Below are experts of layer 4 (counted from 0) of a mixture-of-experts language model. Rows are named router (the router's row for the expert), up (a neuron's input weights, with its number) and show model dimensions 48-95. Each number is 128 + 32 x the weight over its row's rms, rounded and kept within 0 to 255. Numbers have three digits each.
Before each expert's rows: a language model's description of what the expert responds to. This comes from a sample of Wikipedia text that the model never trained on.

# expert 9
It responds to: Dates and numbers. Years, day numbers and month names in dates, such as 1914, 19 October, May, plus other numbers in lists and tables.
router:130150124106130172132121123142137141142117117136098110082157129140123215158094154145101084142122130140193093138126077088106143099104097141120148
up0:164177168127117125119140125090150144163159145096107173121146114113132120101133140087223122077086146095190171123142147149103119140133112124118116
up1:134140084068095155125151118147162138175146102140141113151177116154195166060105095150085089149143170122126118162086094171146106128130135148167139
up2:124144098102149130076146126138119079170143139164110100099159129107099095137141066185098106062086150137129133128110125118196125132175155104121128
up3:111159076108112167098158094179114086142137106133112112157164129164140101084091054118081121119064169149104142128086168148122096083155101121134146
up4:101175056121115106120127164075065127110140098125122112075096099117142082129091051137098090089129107151098105117135186105090133166095146077149106
up5:163195151117135127118076138078158116099122139147070110154100120135155095159135193151118101171160101149167113143114132149150114127109162115123126
up6:084111191171093102122139088109088148159159140153153033178126103132106114101109114138124129146142100118116157101091119139114113124144057182143090
up7:118117136070158082162185128154115129136126085059202147179102165134098113128119149079131129122149169112137166124174129125083144111169102086131102
up8:118150083105186121058136086123099208156145146132166102148092149165119144077112125162090105120124098184154125126157112162124136086089088133101119
up9:089083156075142131111145136106107167126145103077134149130146120127147091146101094103124099155126129191093102159123093153054142151146160118154062
up10:141091069107109122111186103065165144104146110098119133112101148206117106138104153110085161151117085150165141086118089087145132090113088129126095
up11:109104113146086108165154202125126140103092110124091090100113123125138133148117125148132110141162186147157107144098160115171149144118121163121131
up12:115146121146106117198191203104120073144107161152138151134171134152138126109135170137172115158130150129138086136108157163167093144096106147102080
up13:138158092091134051146122151115132173169127092153112120160158118109117164105106144069146156180103180112131120155122104140141113116095135125145132
up14:115097114153063127166090129121103102144109136128143106141110118116111151116135142115084096137100127149112048110138127087103165159143110130116093
up15:124159082185196103107134178127153064129134131139156116115139143146158154084164186110138125180132128117122170127171094112137116116139110114105142
up16:124105122113130076098102139128159156091105155054055115153059137149157131142140139099136122077142121097163127123125150143105069097129083173091075
up17:119093118112150078106108122135082102110151140163150073203165133163104174138105174109136201169121109123165057140203148121157100150149100113176147
up18:076110090093129152164154164156106114104136140157125097148093184124163146152139149180124098160126134103189149107122102179079146061090092141095102
up19:116125084154120077127115146123127148092141172126133116164119154116114119180101133157168158119121174114135114123106082114137128177122120089134140
up20:086147124120159117112162152137117106173133150099148104094122176150178136143068141144191102109138153192150087145143152092060114168077139202081079
up21:108147100111103102167138161149112164159096137148045116135155135143103134111153131191174172134131122053123117115094190123121116160076183121138169
up22:092188114113185169077141152113097151045128188096137197134192187139134183100156137105115104115125089116101140167142161121187095036151108120095177
up23:167131117131066219190101108156133164153125159087139095126124130138105136143094137120122082180154144072140119120168097170168130096117134136154137
up24:072126164148165113090097122139135168133176167136116105166154135051101114123074203155086123158152197115148147144105137096133149111102075118113118
up25:133136127052212132194072153137092099142161168136087121102094132091129171116090102121108148155117095133124101151131150154151120147201134111136117
up26:151094126080124128115116088146135083108170116121146123112116074159161131131156051109132156123178133106102145056146149102137087063111152101151154
up27:116128148143133114113151150099210149143112142127127116070112166150142140112113128124132085111146132130142162091143126133148086084150149150109131
up28:113165143078150140122165150088126117113134177119175139083137201156122128077091139097153112123128184203199139149106148155094116133111101088146135
up29:116133052134169142136088131166123144112080137126133151103201112137143106031059146086113156159173178142108174145096134151118112113149110124126102
up30:114051133145141188117100162085064144107168183102112127178106146168068150152025158125148086121105127176191064190116139097143118150118112085086128
up31:122123135151145082154114136146104091133103094147135119152136061132128204155115115100127128140122111125100107136123148154129155100109106131107175
up32:142163122093126093127151116160118113088106107136057098145147155118126129135127156116177161110139104176118118093114116090084129140081124130120146
up33:155153124104118069127118082131104134130097186149094117079138122150127100164129080146152120148109196105143080103152124125088144132095158091165112
up34:149128105106081119134108137123113131135169090136113139055064113152187072137138127160094135152126093119142127088144069203180119121118170090152101
up35:071093084179130154103134143118113133163135103143144095169087133146111131169136065176071125140097097116165163196072189161117131131112133128129109
up36:142153104130107103182129153145129138178135117119098148110094142067104163135136154128145095136126161166164160101119116169105085180144144150142103
up37:178143102141162149188101108172126169154151133155113149135111157166116111140138155109110084140171150124126103183133159143111093108114111151156099
up38:164139125086158087166094072116102126210150155144152153147114135134123120093163134113113089128163152137190099136049126096106184115109154172180147
up39:142134058120138145134177129162117140151167134134134112087171103180102104074133138168102116141160109134149100193198140093119163073159175083126134
up40:119119076161073100191153155114122164122164118091079128098110122133157098078111167102129152146133119110140109141098127145048107147133181118166100
up41:197153036099135133107112127141111099189139146105192133116168088068088146121091156179090127152137102122147105104166100134108178088094137167174104
up42:137163136109202107116124139131116154183079118143102167105147076135122133144138089049104152193122148103176067143154138137169158076140126090186159
up43:076119122113093132138154132136172134052155133121086111081049090099116125151093112133097113160163114171116133132154097131128087081170132124090152
up44:112117106112076110148150060136115073127107127125125156119158121140157196097178150120167095097220119151119138135102210099196076158094123141158165
up45:080144091123098138109079090132176107104175161172093108059200105135144119140074069088154199106073135111124132099112100163117159141175155071144096
up46:154144143084101000114104114162118090149099181141160159067175205140144164138092174137109085126125136042179108135129188164135113212177161023125183
up47:180105149145143153143075144091097121170123105143062101142133179055097178111185063074128116142082107120173098126103159137054082164141097011122078
up48:079123117095116156149087216144142117154137124076083069153151112112084157151124108142122086163144154123131082103172138100136145095151124167108137
up49:076138146028081171093130079143163131086139096123138108172117126131136134138142079097180128158192095157155118067151088189096086130165140185088136
up50:069106074113126081101107132117125063178090117109101128150147118192152116126116136122098073177127206122128127125145128147110192102153096148092159
up51:128172116116198215151118140133043122088047141161109122082133111087141180125144119088131108113113111163201056138140140133158090126132103153191115
up52:096152160108154147123140173125165103217159125094144148143122138102098152075106088134126114160175131104138124156099139120093155108080164191087105
up53:184079122158133117107173105114078138142140182152145108140120168144124209171157139150135167139087155118180128125175127123130134136118117161096130
up54:087111154143088078097118105112121126080079127154165115151096133118146117128145106177154102124102139180104056125104078113060120154150183187150093
up55:086209097141131150151130066120162220169124111082155155131129140162131138098144152134075098094197151072103116061115174095169153112116093105136096
up56:046126116130108200128123163119099093157155121149150142148197125150084094110157098168146138139088123101168112164117091146155099114122137160151157
up57:135156090116107116135179163110108165122108151112101132148153089132142139107139136172153107166146152158117181186149156069093117114091167120059110
up58:072143068145155143156111162144138141139099112163146081109123131196161145117122145166139158142101120167216170095107155139116135080094120053127150
up59:133157130148111098161123159109140115116201144131171117170116124149103170127118029146142181157148130132144087191111073173115179120144136094140120
up60:150152101157070164212082075104091132135134184131118035131111117089149124125109114115116139143111148091153144090111135189101135164141157088127120
up61:160138210090155171129112117133092109118089106106167076108088116120085161191108124170118103121146115105171152151147154101154105150159151108113128
up62:070107197102136097116081165165152146116095088152160126103091105150150168144151078142172142134159121119139099148121140117117174150193124158156139
up63:126145124120141131124157151169165073168131173100093143061075042167090158170179108143135174157073047138088122142116106153128106136123149072097157
up64:176151137110143145177145106120102146185218099133123076181086144173112128104178083076111088178095137133129148101063147166087126173160128120155096

# expert 15
It responds to: Numeric table cells. Pipes, spaces, semicolons and numbers inside statistics, election and score tables, such as 0;, 6–3, km, %.
router:165139145129114133135140107113046169144139149149074171159153082173150128169147075198103096205095146095150109146113108139108096106165145125146140
up0:100123196128124103069133118130132157176151134127139071106191099128149132174096175134139193120111133129191148114114100096123160156136171154091115
up1:119083128077156181157097086117157151118151129086069157130086073081099137130177163098134092100137097132115094120122192112124123161096168083168128
up2:062123094170114094121128068112139084174077127117154127142147159142110117125179067131113126099113148111152093135208099142115139159113176102135074
up3:098166114136045118095122124122168127150165113106073090109180121165197102144150166124103147171176141150126184157122092149143100089138155116158149
up4:071091159118180125137185137106145104145125133179139158154134154140113108108118114129093105134109145081127134171126103104103115138073184108137132
up5:131112133110059072115147126126173161109084130125153133197156122067145127145103116221109144165134160191129063126075087178148146119139148118096185
up6:173167144128078148116125127124141128153127145134121137130139152123094112121166152144094113139124122153154170169072161100129133088178143130146076
up7:114151114084148062080117131104085098073136101162148061122116203140146082079126084136113101145154166111221153161125165203114118166090099105142130
up8:142109189175114092096161079128127102113167097109119071153141034154120110101158103152135084155134135094134068077179136147202158086116129122121138
up9:059134105121138170179106132141094146092073147136123163160101105113090150148116170157100120140112154126112164131152129118113060087131127121145172
up10:110078114187101174139184103114121137128103138128129135091147101104153156113142182100102127109093070124126102127120167119107164139148086092112082
up11:067117176109138065137122151124071137117195098149156169138105164134129133140162109153198126122124118153173070133152115117126174168094112131150120
up12:178154153131173106120165148196143123140141144095113170148157062156172108165110185161155179126142172083146083146158113119168141149069191134130181
up13:158142126079076136131221103108105143113154138097143101148118055108156090158173073224106074125147102127060170167127110179125144124088068111086139
up14:110160068079170093138123120096137115133088136107150145174116159150149161138074109145112097201132092088069118086149107082135170191105225157113132
up15:130126109127131161130114143128119156098108164091087139165126182125100096146125129088124137135101108121147146188087115123138113132100096199095155
up16:100074052130067121097132112101108107114094088172062088141178108090115091173115135124100095159139106143145136139132132084162147081064140144104127
up17:150083086173133175109136122143145163163120176088135123076113096166153097108128161173129150160088124154080184167138138117130154140085097150155112
up18:085088121181108064070099069160128078127052092192071143119161153127125070109129126170119130137131151116094146202128129142128139169160169092143102
up19:165097141113151182100194093138115144113101112142132092073162103168149149143153127143125112147150135148184148120121147150117117133116158108135143
up20:127130150131131228129130131109088097120123106080095093117156114085063132160134103107053117163114154133065157195074140130135079127106166158128115
up21:072125124182130126100110148153134126117140134132118124108162156116152118133114162120124083187144124078127103143147088130153078163158183125092129
up22:116151137171148147183118113098126060182126069184151100094112146095092147098094137177105209141096104069160113137078111164087173125176153159181094
up23:192124136083101164162098119156112146146117101160174151120169147182114099141182131165118157141126113146115084138098147086133161140135053123115116
up24:142144094108055100179116120123126122117171117109161174096134121194130124136095097138177118120105150095127162115088159157120124116136106130169212
up25:135096142131063122116111110111108118127143163132131095097123174085121143213139172128174143135069140143121161159108185098100165106121160134148102
up26:091158120106087134108148141110100116094084141132111123132103137136129121133121160137163092156203148114117122189133155123138071147153126117184096
up27:158117136092090144098120142090205149193172155077138099122101101133114157161142133162165137093087135113075113067086133157112082143154152141117104
up28:167120115106115100112122067135143140112176124122150132102112108112186154107138127122156106119100159144172176097174102163127120132106162118169098
up29:143157169201129107141114149144174127074113112078100150115087132155201085079118101099070172101040137077142127129181098137119099106098202118112089
up30:172185050112143185120157079135116121151086100127129141103069143152133128185071150145079063146132143135149095148135139096071060120187143149119148
up31:179064162124113097107138028103078136143145079112187179112120155131119125099149101144162127137147082085119093093132178165155102119158112153119159
up32:150125102146068152111163078132136149131091092107152112157123108153203129125105138138115095131158135174161108143100113149133095054135152119151093
up33:179116150187103137179092084136173123146099092145114116139148180115189189108174090102092108194114091124092113122114100150041129130133108159160102
up34:126104142154113168141154169126098131140142162191128115097048115141136171128105190152171152111112149114138129127128148118091117107132193109162089
up35:142129127170165067113167112141103111146117097090142093126142140151190135138086146137142165136090139106130145093129107190106147111133151104105074
up36:120091104108201125108144149125111089106103115168125170139119137128112083109158173091066157078132141092114056121098159072051115129127115092128144
up37:121107120137084103116132175171157137136097058125068170146126137146149123124136141148145115124149161152095123096139132117153099151171191125104132
up38:120080106118099079141130087109145167108143220083123152111173173107123144123092118121180129171149092162113103109144159103121132138149079140174146
up39:109085123112154116158089100163093134073095160171149098106152123098161104231129110157082139192158106133124122201157137141105152122107130140172155
up40:117120125112103091132116097131085133149150208115129150142089125045110091084096124151182095144041097109189104187169093149152109111132105083123142
up41:137185093168112120149117082096121143159078136129098066166146113135113101135123134153078072160150076125151140097121052131075092124175081098135134
up42:113187149133113129130123141145088113156187161114109115092126084162156114124115083143116140096115143095153136163085182118132153128188034147138100
up43:171126078094136147100167140108154174144132090112115112180102149106089149178099145150134129086147123063065133135110095142186152124140117109120083
up44:159121201115108072108113094167177135081082167131141144114142108167129133109121112179129106106143111177160111074142119124112134143140093099126121
up45:135157105158049201152097129101116124152068168111121127148131175128143114141039132075136102139085145180120139153115109161048119099120095152078133
up46:059111117111081089094068173085117096094157153129101146114111138118151109082081119166124127134173147157102095044177165142076146154134118129166121
up47:134121148100142174099208146123157107167078135126192114175160122184154158117146142118083190146122140110095096117081137106108148107087119140150153
up48:122099162107174160126106149185101140161111122144158188147108113078107101120130101166104100172122119060183139121123156158169157122116105062129075
up49:133100082159087104143119081165171150084190130120170170168128194104159116129112107112138114183149132152165118139155169175071136127106143107127146
up50:128114096169105145138131105162158050091074091091138051092182188115130102158060099100200094148066111175119163185154123089099095141133187089155145
up51:126158148151115176166109093208080167207112169156156130111165149132146098181080129124143157128067099143099118146145088113136086100098107096124112
up52:116138165108119162152161149129116141117128068167168072129120130163119093163092197160129063131155093138142118193178173105130062131153111191206087
up53:173091136122095122138126149167093155095167152139074109149129166138147157143098164161043120098122122176162107130189119130108114132115111130122171
up54:184126130118122086109132099142094129102077075135109140144078147153170176069112067107130142141123091137090121103122138148159124158171103150141090
up55:145125065160109146088215125142151130093113124125133144178104139129112173168117081153111107101149089092183152160138137163159125119144142181113115
up56:117104095135106128124099153124094165109122195117182153106151129117145139171076029139160134138130135061134119119110050223162104104174153104142128
up57:106165142159152110108112149156129105071114114085097183168133094117135132060137114146182140106144066084144120188123154105167161095153160101164141
up58:142173154109124143113145122133146112127073160088106131096161089117103109121098187104099142150147098138188130126070143150093113117131141121129129
up59:179066177131137134093064127181094092164118149177125163110118145134184161119100046128156142085119068122142142125136142138127115158151099129129132
up60:188137151130093130167249110075106114175128114125097175132128186172132142148089111082119136067163120177135111208122099138102091164118156085079111
up61:117199161096116096088157157125106105140179160156129128131134154144097164136131123083178158190167095136133125124163125157109159079102121147122147
up62:088123129152081138146126117158113118070077085137157135120129097113184075156177109142064081140130116098106145202161146155135111082098138149138100
up63:153168099133126167119100140135164069101164117202089200130155139115071077156094169159098098139106127111102170126135203119148076158185131116069093
up64:148123145084127139129123110089032165087110147086070149097132150095151123061122107099188105131123087172105139099093162099170091168144135114134125

# expert 13
It responds to: Institutional topic nouns. Adjectives and nouns naming institutions, government or sports domains after the or a, such as public, political, football, University.
router:156105138129130092114168106115145086160137169111120108160103135110115111134121081198110081056123196080090142133155106085132106160106173145109159
up0:109125125138184151129183168127169167133094079119127129073122119141138091125202123157130129142050066132096113081103112108162121163130123208070122
up1:120136075140069074127153112143160146081155106116130111149120163073061148171153110170130109109094162096114134113119129124078124102149163153152159
up2:075118189152145145112138111119136142133159156134104159109123110099066146166133101157146175083137137086114104130157120139118086125121165122074069
up3:172156101072130144138210163182124129115134177121061117117159115119165095135116065205078128181158129150169133150135144122125143105148121096123114
up4:097100139092145158151109095116154173185078142130119143126127064121138158105118093113229109108144155129148164179086126146101142139104196095156133
up5:133100149175158151097171071114160142143159099137113148112155179145114103162097137136093141113131134063160159164195122069116131164132184153095137
up6:104125129089142104169174157186166083148146151149121099191142104099105121103148123177127120166141112120077078174084177104107080171113167044159138
up7:098078095139124151171109144109091100156127111107135140131116156128116091086152114167118123149051048138178106137114044108115064141115142149126195
up8:076072122165085098160146138103017148093118118107111124155200024096157129137115068099082150144172155133143158113155096100137110152122077149151150
up9:110080112156154107197197135135121141132054128174070099160192137118133089124103151111099138130113150131118119174101117148113093220148130035132139
up10:088108138173108059160081133129172115084143150147111138161147099154134118136144117095168087095099142141114126123187187169100139158100098109159121
up11:105131056160146163096164157202078066113112074079090142101150086129150093130130128164166163146135144144094114082116137133075130194086131125055046
up12:170105073069131115029206121191144092151142128137111175141115132147062122112118177088108133105135175173168132165165071156131158142143042123121126
up13:198119088125095103176129134124054059081137168119113142051141119121089167159118102129176115128123128138156144063135060149135104177146121150121135
up14:117080142152112195144098167111121095153157156131189126094147127180160133141161135094106152084110135138109170115167115172131158077158160087117111
up15:107092160127054156114110188093182071203059165171114104157120185101122119124126114066101097122154139184159109110132196110152122125093111110116109
up16:085133059097202142106162154145182101190179092141152120103161135162152089145182118174146114090174110107101166149171131116112159178132103164108102
up17:126077136095075137121086164112121108136117173057114150183129080164101181077115169213118092212126121099076109115162163124138112125070138098165079
up18:132113136161120143101069114098145137126139085148120186149095142185126111104131085099143114131122202165158096140135139126156084228137120201136161
up19:098121076104123112132145137120114094094100105127117140154045169148129142107088165132135147078133138155106155120212134142175159123040143088127111
up20:174098103149093185117110103068128111135095081141147110106128174108158131127092105136111104141145145140128124082134151156137158129131118101142156
up21:110156117121172118146116120061126112169121068165151076140192132166144049120094131174111100092074163130086135109127121098189164147106101142098112
up22:113106128133144147142109089091112178135125158091122084124140101152133149111126074108131087100159185143086122106110070082106130148116169138108174
up23:194156149118192117094168112121088069140159117140187054169121090114106114129133114066168094134119128192155070144121145098167155154114094138150135
up24:130151205173147102134133116136139114055102187107165108086098146160175159112115089102101154101143047132133137068161160063101084108146180135092115
up25:187103124022097086087105140177061117119153154116094131104154130061140109163125118129142147125116164135091175133181123104085109150113155103150082
up26:092152165151125171123102133156174091090124056122092107198090115083103220149085127145166054056150161126160097168123164153118203132085097164064121
up27:116099118135180112122137144168119093162092131101107115097145160099090122138104144107173100110131182128118103148079122178149149181096140123167068
up28:148118120136108111138125159115097120156117105127111145156104214146145101135134133210065135129109159109128152126138088138102148124112144094061199
up29:156126117107110107110133166156131136127069124131160109169114109130101069150070119131117132127171162199100156155115127197152155176134131129161124
up30:147155164083139080135107132112177194089055120089129160120119097113143116074098134122111059165080145121119134142139156155109152145111086101141091
up31:091102125125131070115176093171139144088116180089097106208111118122123124082066105090124096084046184191108129098131099125107151151064116129114168
up32:065094096099078130183148157119129124163160164147084141134128115155113115104102129200159123088115142137070096146052113202103106165106115128102092
up33:125175087114135125111191105094134098128128180162154092136099143112178111042153173179133135091132234110061179146140110104141194111122179115166123
up34:146125119058115123114102169142105177146114206165111082095075153166140115148087120199111100123100082097163097099115106111124076107102116091101063
up35:148124126147139152098143133172089157165073127071094136128123132099096161154142146131151099120115161098176112134154145119150157159138130132106062
up36:181080130059184157130086120140123105102133151072142121132143129148126083110071183154109110159160160168109125051142096094143131133123104186132122
up37:148134150142096075128178114129100138118138112140089101113077168145101139094160179083115111122080105156155099119111076182127177158084144141141107
up38:086153130094086139140159145124146101143139154107117109121184123104163111120115160146109090190146142108104109103180148073176099101120160145109117
up39:128105198142100140108117158080110137122167095136170110136092132147120107122157126069129085039114160159115146177150130147106142131118106142086135
up40:184093150108197150150146084043122098082120214093097177130116111141114140122131121112117149098105204086126107114124182088113085109111089121117142
up41:133081124149128136082143112158164171168152157083156182136084123118185140128100166124130101102156143123085073165146158108140072110144107197124135
up42:066077107145179117178123176137110170106151212122100097181122185056106142147137130138104171128093107106178116130155131106144136135087086146103145
up43:071087134104149097086144180125125128109119167148138118138161170146177165121165136176171137173173121171068181087171055118121100120106102050153128
up44:142064097107160065177143155138188153177106076136178143199142153085128134095156129202109130126121180117152021113135077087163086135130115087112123
up45:162161116083129101167080129091129107114132111115183133155059127112132148124107101140091080132131119137069142118068057113096086148100168137137113
up46:152098158113150214146154149137138175156104091118145173181146102085097156187193120153133117169107097134149128096137126153156107137180113146176198
up47:114176129082162143130147176098110085140152128162089100147141150165105120158104159109125071115140191136057106162127106136096099143112114158136106
up48:120129151113164133082092092183115045096116111122130127194100095110033196114153081141169154105146133107160160141141117109111183138142156021124121
up49:179076064171140144152132072094145122179126133083156103131069105169134082106163158115139151125068158089157102155154094086104136137149069130132179
up50:128158142132107127164096070111125112107108155123149131113144106135121158143094073107095068086153169133067091107156096127159135123108121107084169
up51:161155153153126156152146170128107086135162146157115125138138104098087097120107140140100142136110082128113108028115148101105159127131140167198144
up52:154137125124066102109109121113117113103168170117120050141137115101143152100103088099091106108147140139099095123158147106125137114114123079104142
up53:177073148123099122090136152151168094133099121094098129146120112117124178156151154123113162101113176153144129142072209129152161144108063152155134
up54:141185160150132107139090128102069110155090140081167121067136183076095167128116161149137025128166163121094134141144108168125123131125130137132102
up55:104116103152114051123093139070104100139168146167082189141146114179076084076137189220126160110121109122184131132172123172142160152079137124113117
up56:134143195086128127111128132189135169124124173125133063124064091083124101090105150145113080114160183120113160090152073152083115171076118113132202
up57:074173127156104067117113146111142058112137144126121102122159115125136182154133162066134157151136121161100185112099089180146130126064116095159138
up58:122110156037086154107139131103132097143093174101121092115137175113105162067102149118118127123067117157090109101113118081068131102066126034052076
up59:090068136108129139125063099069089148141131119161141173096060138110092130133073037096134129080135153127161119123153139040082147115135130151158103
up60:130092123134112122121150091143149142130126183094141097121108063121202119172123167156104120184179142133105086119110147082122110195117097069077126
up61:129110130113125132174137113214087109192109129067065078154129128113127105114129116183096128134137140157097110104152093124089088153163154128152112
up62:112124121124174087025122102098159128145074110094091124133179163082136094106173102034097125194154160106132156117164138098102165113105177151161184
up63:087138156108147186137151120176064106174102168102122117125141118115128136137105108131119148119136140075117161088126129074153111110044129188090094
up64:094114127153124134121147134189102131147150126123175167113075168108103070185129128133148155125122099169149185141134138129146132141075174144101125

# expert 5
It responds to: Mid-word suffix pieces. Word-piece fragments inside or ending words, such as plural s, ed, er, ul, ure, plus measure nouns like minutes, times, half.
router:108111114167169128072169094103118115105097164142167097098149103080122148126130101165132000073191152091116108086140122112128167115188098153122135
up0:188172069144116154136115100109099137119048161196155139064130078151123082106139118092181076128170092128103162064089100169151181135158131082101032
up1:119119173151134101166094119112077145144053096101082117168130156155188143123111205212139118166125123095050098121124101118086120148132157151122142
up2:156114118118123143128087130109101128097117132137098085190157143156149099146118128129154081153114116111159099081073111133117222155149156192162140
up3:074155180143130138113162150120149097093094158133159088096122109134151149105155107083091141148132074097132154130104145118145152177103126118093197
up4:106130132122146107113063031198132081108079111180170047140140128165105142113132147144094140139134164158137088110171115128107138137131185113095104
up5:126158121103136125118129186149187114093122106148081119154051146113086126138142125157113074151099093132181150105116105112109138120087105135119167
up6:134110139181126111121095121134161081059098100133156127154108198103123121110179089114104089135170111136177119163144071130139129075182118195109131
up7:130165090251156104144104100154052212119115133174122095144143153111060131084133095138145124092123129182095116085084107122127126163122104088027106
up8:138156148118127154124124146136084139153122096147152081217129074113163135138151125182117194105133092156085112143151116215174131180157186094095113
up9:176145143170105144075122134126050111148139133140150152170095118082080116114146182069152126088151111167140168129145134114152101084128146151154118
up10:123147161077075094100099137112151162133115147196134098135106103183136153113114110081144126194167092127135138173144114110093087107160190142129145
up11:113115112155120127145206112093162101147158133146133076095144128142144066165127148111105124120102136134163106087072135097188109078141165148123115
up12:139084165086163128088148133137161138161085148114112081173139069160199143168101168124086096114141178106075126129077077114208087079171152022144135
up13:110124141078174120164131182065103111108189108122133166136138117099186132111127149119065133131161120106099125094125087155164104143117161184160175
up14:075176149145141148129090109244076132125131155115178078162166146148136172105090092169133142130162134124155046089142101095135160142130145113115130
up15:149135126198140096161181130144112151174142131105120142172142164124131112111125141091125104133174146125144140135223148146122134162125087114110111
up16:128135162113136158152090149083087123080162092079156134112200104037125150163110117085152095098144123116160112154144130186069124047153143170130112
up17:140101120168104097096128149094156103143108122078128161162147169129082109170147126090112101136073131124104149116131165161191137111137130122101169
up18:115032178095115134077108116085177129058091217123128110132076145088079105133084098138145138106100214122132067115152125070163139143125085176100127
up19:145070154090135130090120128197136116170128127184141123120058145125113166148127206153157143129086146143108125098129166129142137122146127141154136
up20:076108124136136160126119132133158079131126152151174040109154152121118119168159151087089147113147134106089169092106115129161177074097162084119177
up21:110110133187058110158112103124083113134121105128116107181114177183120154107182099165087140216097117142122110137175104168181143130157176170115086
up22:165150156110165103042130131130089122113101119125127133172085089093139151093101123052104097141123109130172116085148137159165113109125158179112144
up23:165128085169077177153179094176127145085095135136155129142138128142111148176140125157156112104192169138105101109134105111108066147153176101133111
up24:070106121184177139064091130068145147144173167127087131192159125131168098091117173097159089141095144132113155115166046145163157110147119153111089
up25:102128099110137101124159099099123106102199134046156105129105150111093144117113097106128099115108149067168153126151137114076122152207084118143083
up26:208104148115135158118138129111190108109146097124119121139126141141119151123112116173132134069175113219182064233041100132122172134146137091125126
up27:154117117132126151095143073091151165142160098082138114099120151171115100141126094140122089133089054153129166114134137149174097110162117118107139
up28:141091106125173157110169145092123095154099132115154146089103133130111131120127151153129134059159097196125153114124129168146201129177099124202164
up29:143082113172169166124189203103103101139124112090072102163126109079106130146120090135199108201080082140144149105147097137096125133125137132227180
up30:147180090106153111095107122172056158141126183057079137113076110066143126117121115144168108116204130148076103125139131139191124075129103148135148
up31:197120174154098203074109087124115117071114131145129110124123111148130102145100111155173087056148162157102120107119132138140129181135088161140131
up32:070124119148107090143142103115183137070172109093109138148121142199100058103111127127170238116158086136145119108114083143139153115107153125141149
up33:103117157099139111118175106114134164124170148139089062114121196131121177168084146123099083154167117162128166121102111136086177092099125120159109
up34:050152129154181183079105080116103124190068088107184135163114102093140137092135144118111163133153141128063091096123147113162100071143138139155154
up35:125165102137166081127108104168110115097078147161134111114132078181064122185087132090135138068178116106074146155084104095116144117119111084134105
up36:092156161223120206126079148154070114117075122199191112149078138184137069155157120122134165136155116118163104106134094034124146080192125089132109
up37:036126122133145114166109115115141151128098207153085046165074160146152136195133119066183175158110157138150136076163130104143162115137145138135107
up38:120136073138183092096125165157143089152153082145151109103098141156098131119137174148171137123129100112114163110089118153045117108120065085126155
up39:153109130139066119112029118092130149092120100137102141105138164145092103153171149114147111138138143141116125088080109122111208171154127117137210
up40:105109153171038156111147133072097086122074160126178151154151123143135156127082068152161111126174174135185094102051071125166121201105142149108118
up41:137134121205152088134160201123186098105108139069133155105158100086128135140159048131140180114097140119131066140126130126099172099213105164145102
up42:150147142132100130150165140160079098132081129099143159110112150144041157181061108154098113148131127103113106134164115181108119144214070093104141
up43:107119123096081199060142095083104164161170162161169096093140143078086157102211097130087148147206139106197131085142197097107155133113092117144088
up44:145128155149113111106126071108137121127145150143148117126145104152107158154154158142153087104120160104108111128121131093160147113126140165157174
up45:150141129162111119146072060112161062111163142151159117135171109141124140131112159156108130184118180158118100136111130151124142144181130176180101
up46:141134146139145125140090164115070080124131136120094115104192118100103125215111183129172136113133098093158131081144145191062133130084117108116202
up47:118110122092097141162142125075121110104169097125160135121136173137138126170143167107106130096128112131113194137139156153143135090085156127132140
up48:152184083128122059130094132105138079135092210139132135080129102165118152081077109127120147184150114105102134126165109134167185115103119119181112
up49:110166074110082105144148114132133046156141057133129126105098108124135077158163100145153152088144156139136149105143136182170126137126162167167137
up50:166146175126092099131140096146136171138157137145071157071105063144121105093170113039089139144180135087115183086116090195138118159169141141174130
up51:096044182126121106122128127134133103099122145140114137099112121158136172119062142133191096116152116115111141113119106118131044177105171101169080
up52:157129118107117154127148157189081107158123149138088119047115135126163090150091140113119116076077049131162116102159123127165130154123194090157122
up53:123231161101102144154124119156095127164093114137129117124185133132179074126138116126124076131187119143120063089149173114101134132099105119103114
up54:165114110098053164174141182093123095129202119118099163132126099164084179144098146120110076140115129089091131135180131101174133074147089156119137
up55:084192060155131081125104177120092158158106120094122171155144127177112108134143154187147131150156079108142184158138123093098126146118174170151107
up56:114126084113079122143180096138157101098081155180135114120127102133127098160174162112127142110136175072133179119046117105186150173155124178124210
up57:174154127146148093103088161160099175152126149103067095121128158140117094171175146159120124140142128086175111096075166069151057145205091184147137
up58:130124101124140118085143159134041079125105104143063099135156115103124110094123089139051096108096137122091087070149154094150110169161072135114052
up59:146142120126103089140106140167074124119181092112099126128059153100094131144113135109120108184169122206184117167121154142079123166090062122090141
up60:116170117158167137140110160123089120103139198116099102159162110116137143104135150112140069132221108182114143184157136119116144137128135105101072
up61:091123116160119205152183152144156051124102155201101145099165127162122088095122141157103131119131147110162104083196122069112155110152116125100142
up62:142114141080134212134143099121185114064166135144104166138115135127173124175158103145105172113134139081145100149091094137104099070146139150163072
up63:124123086159150142149079088135135114130127133113118186141125104105131109168102092124132126125123121091161131148087079137113075116175081150165115
up64:176102173134144081129175066124105127093120123163142067077116137151105161118149088103138144188127150099098097104126084089119102116189114067152122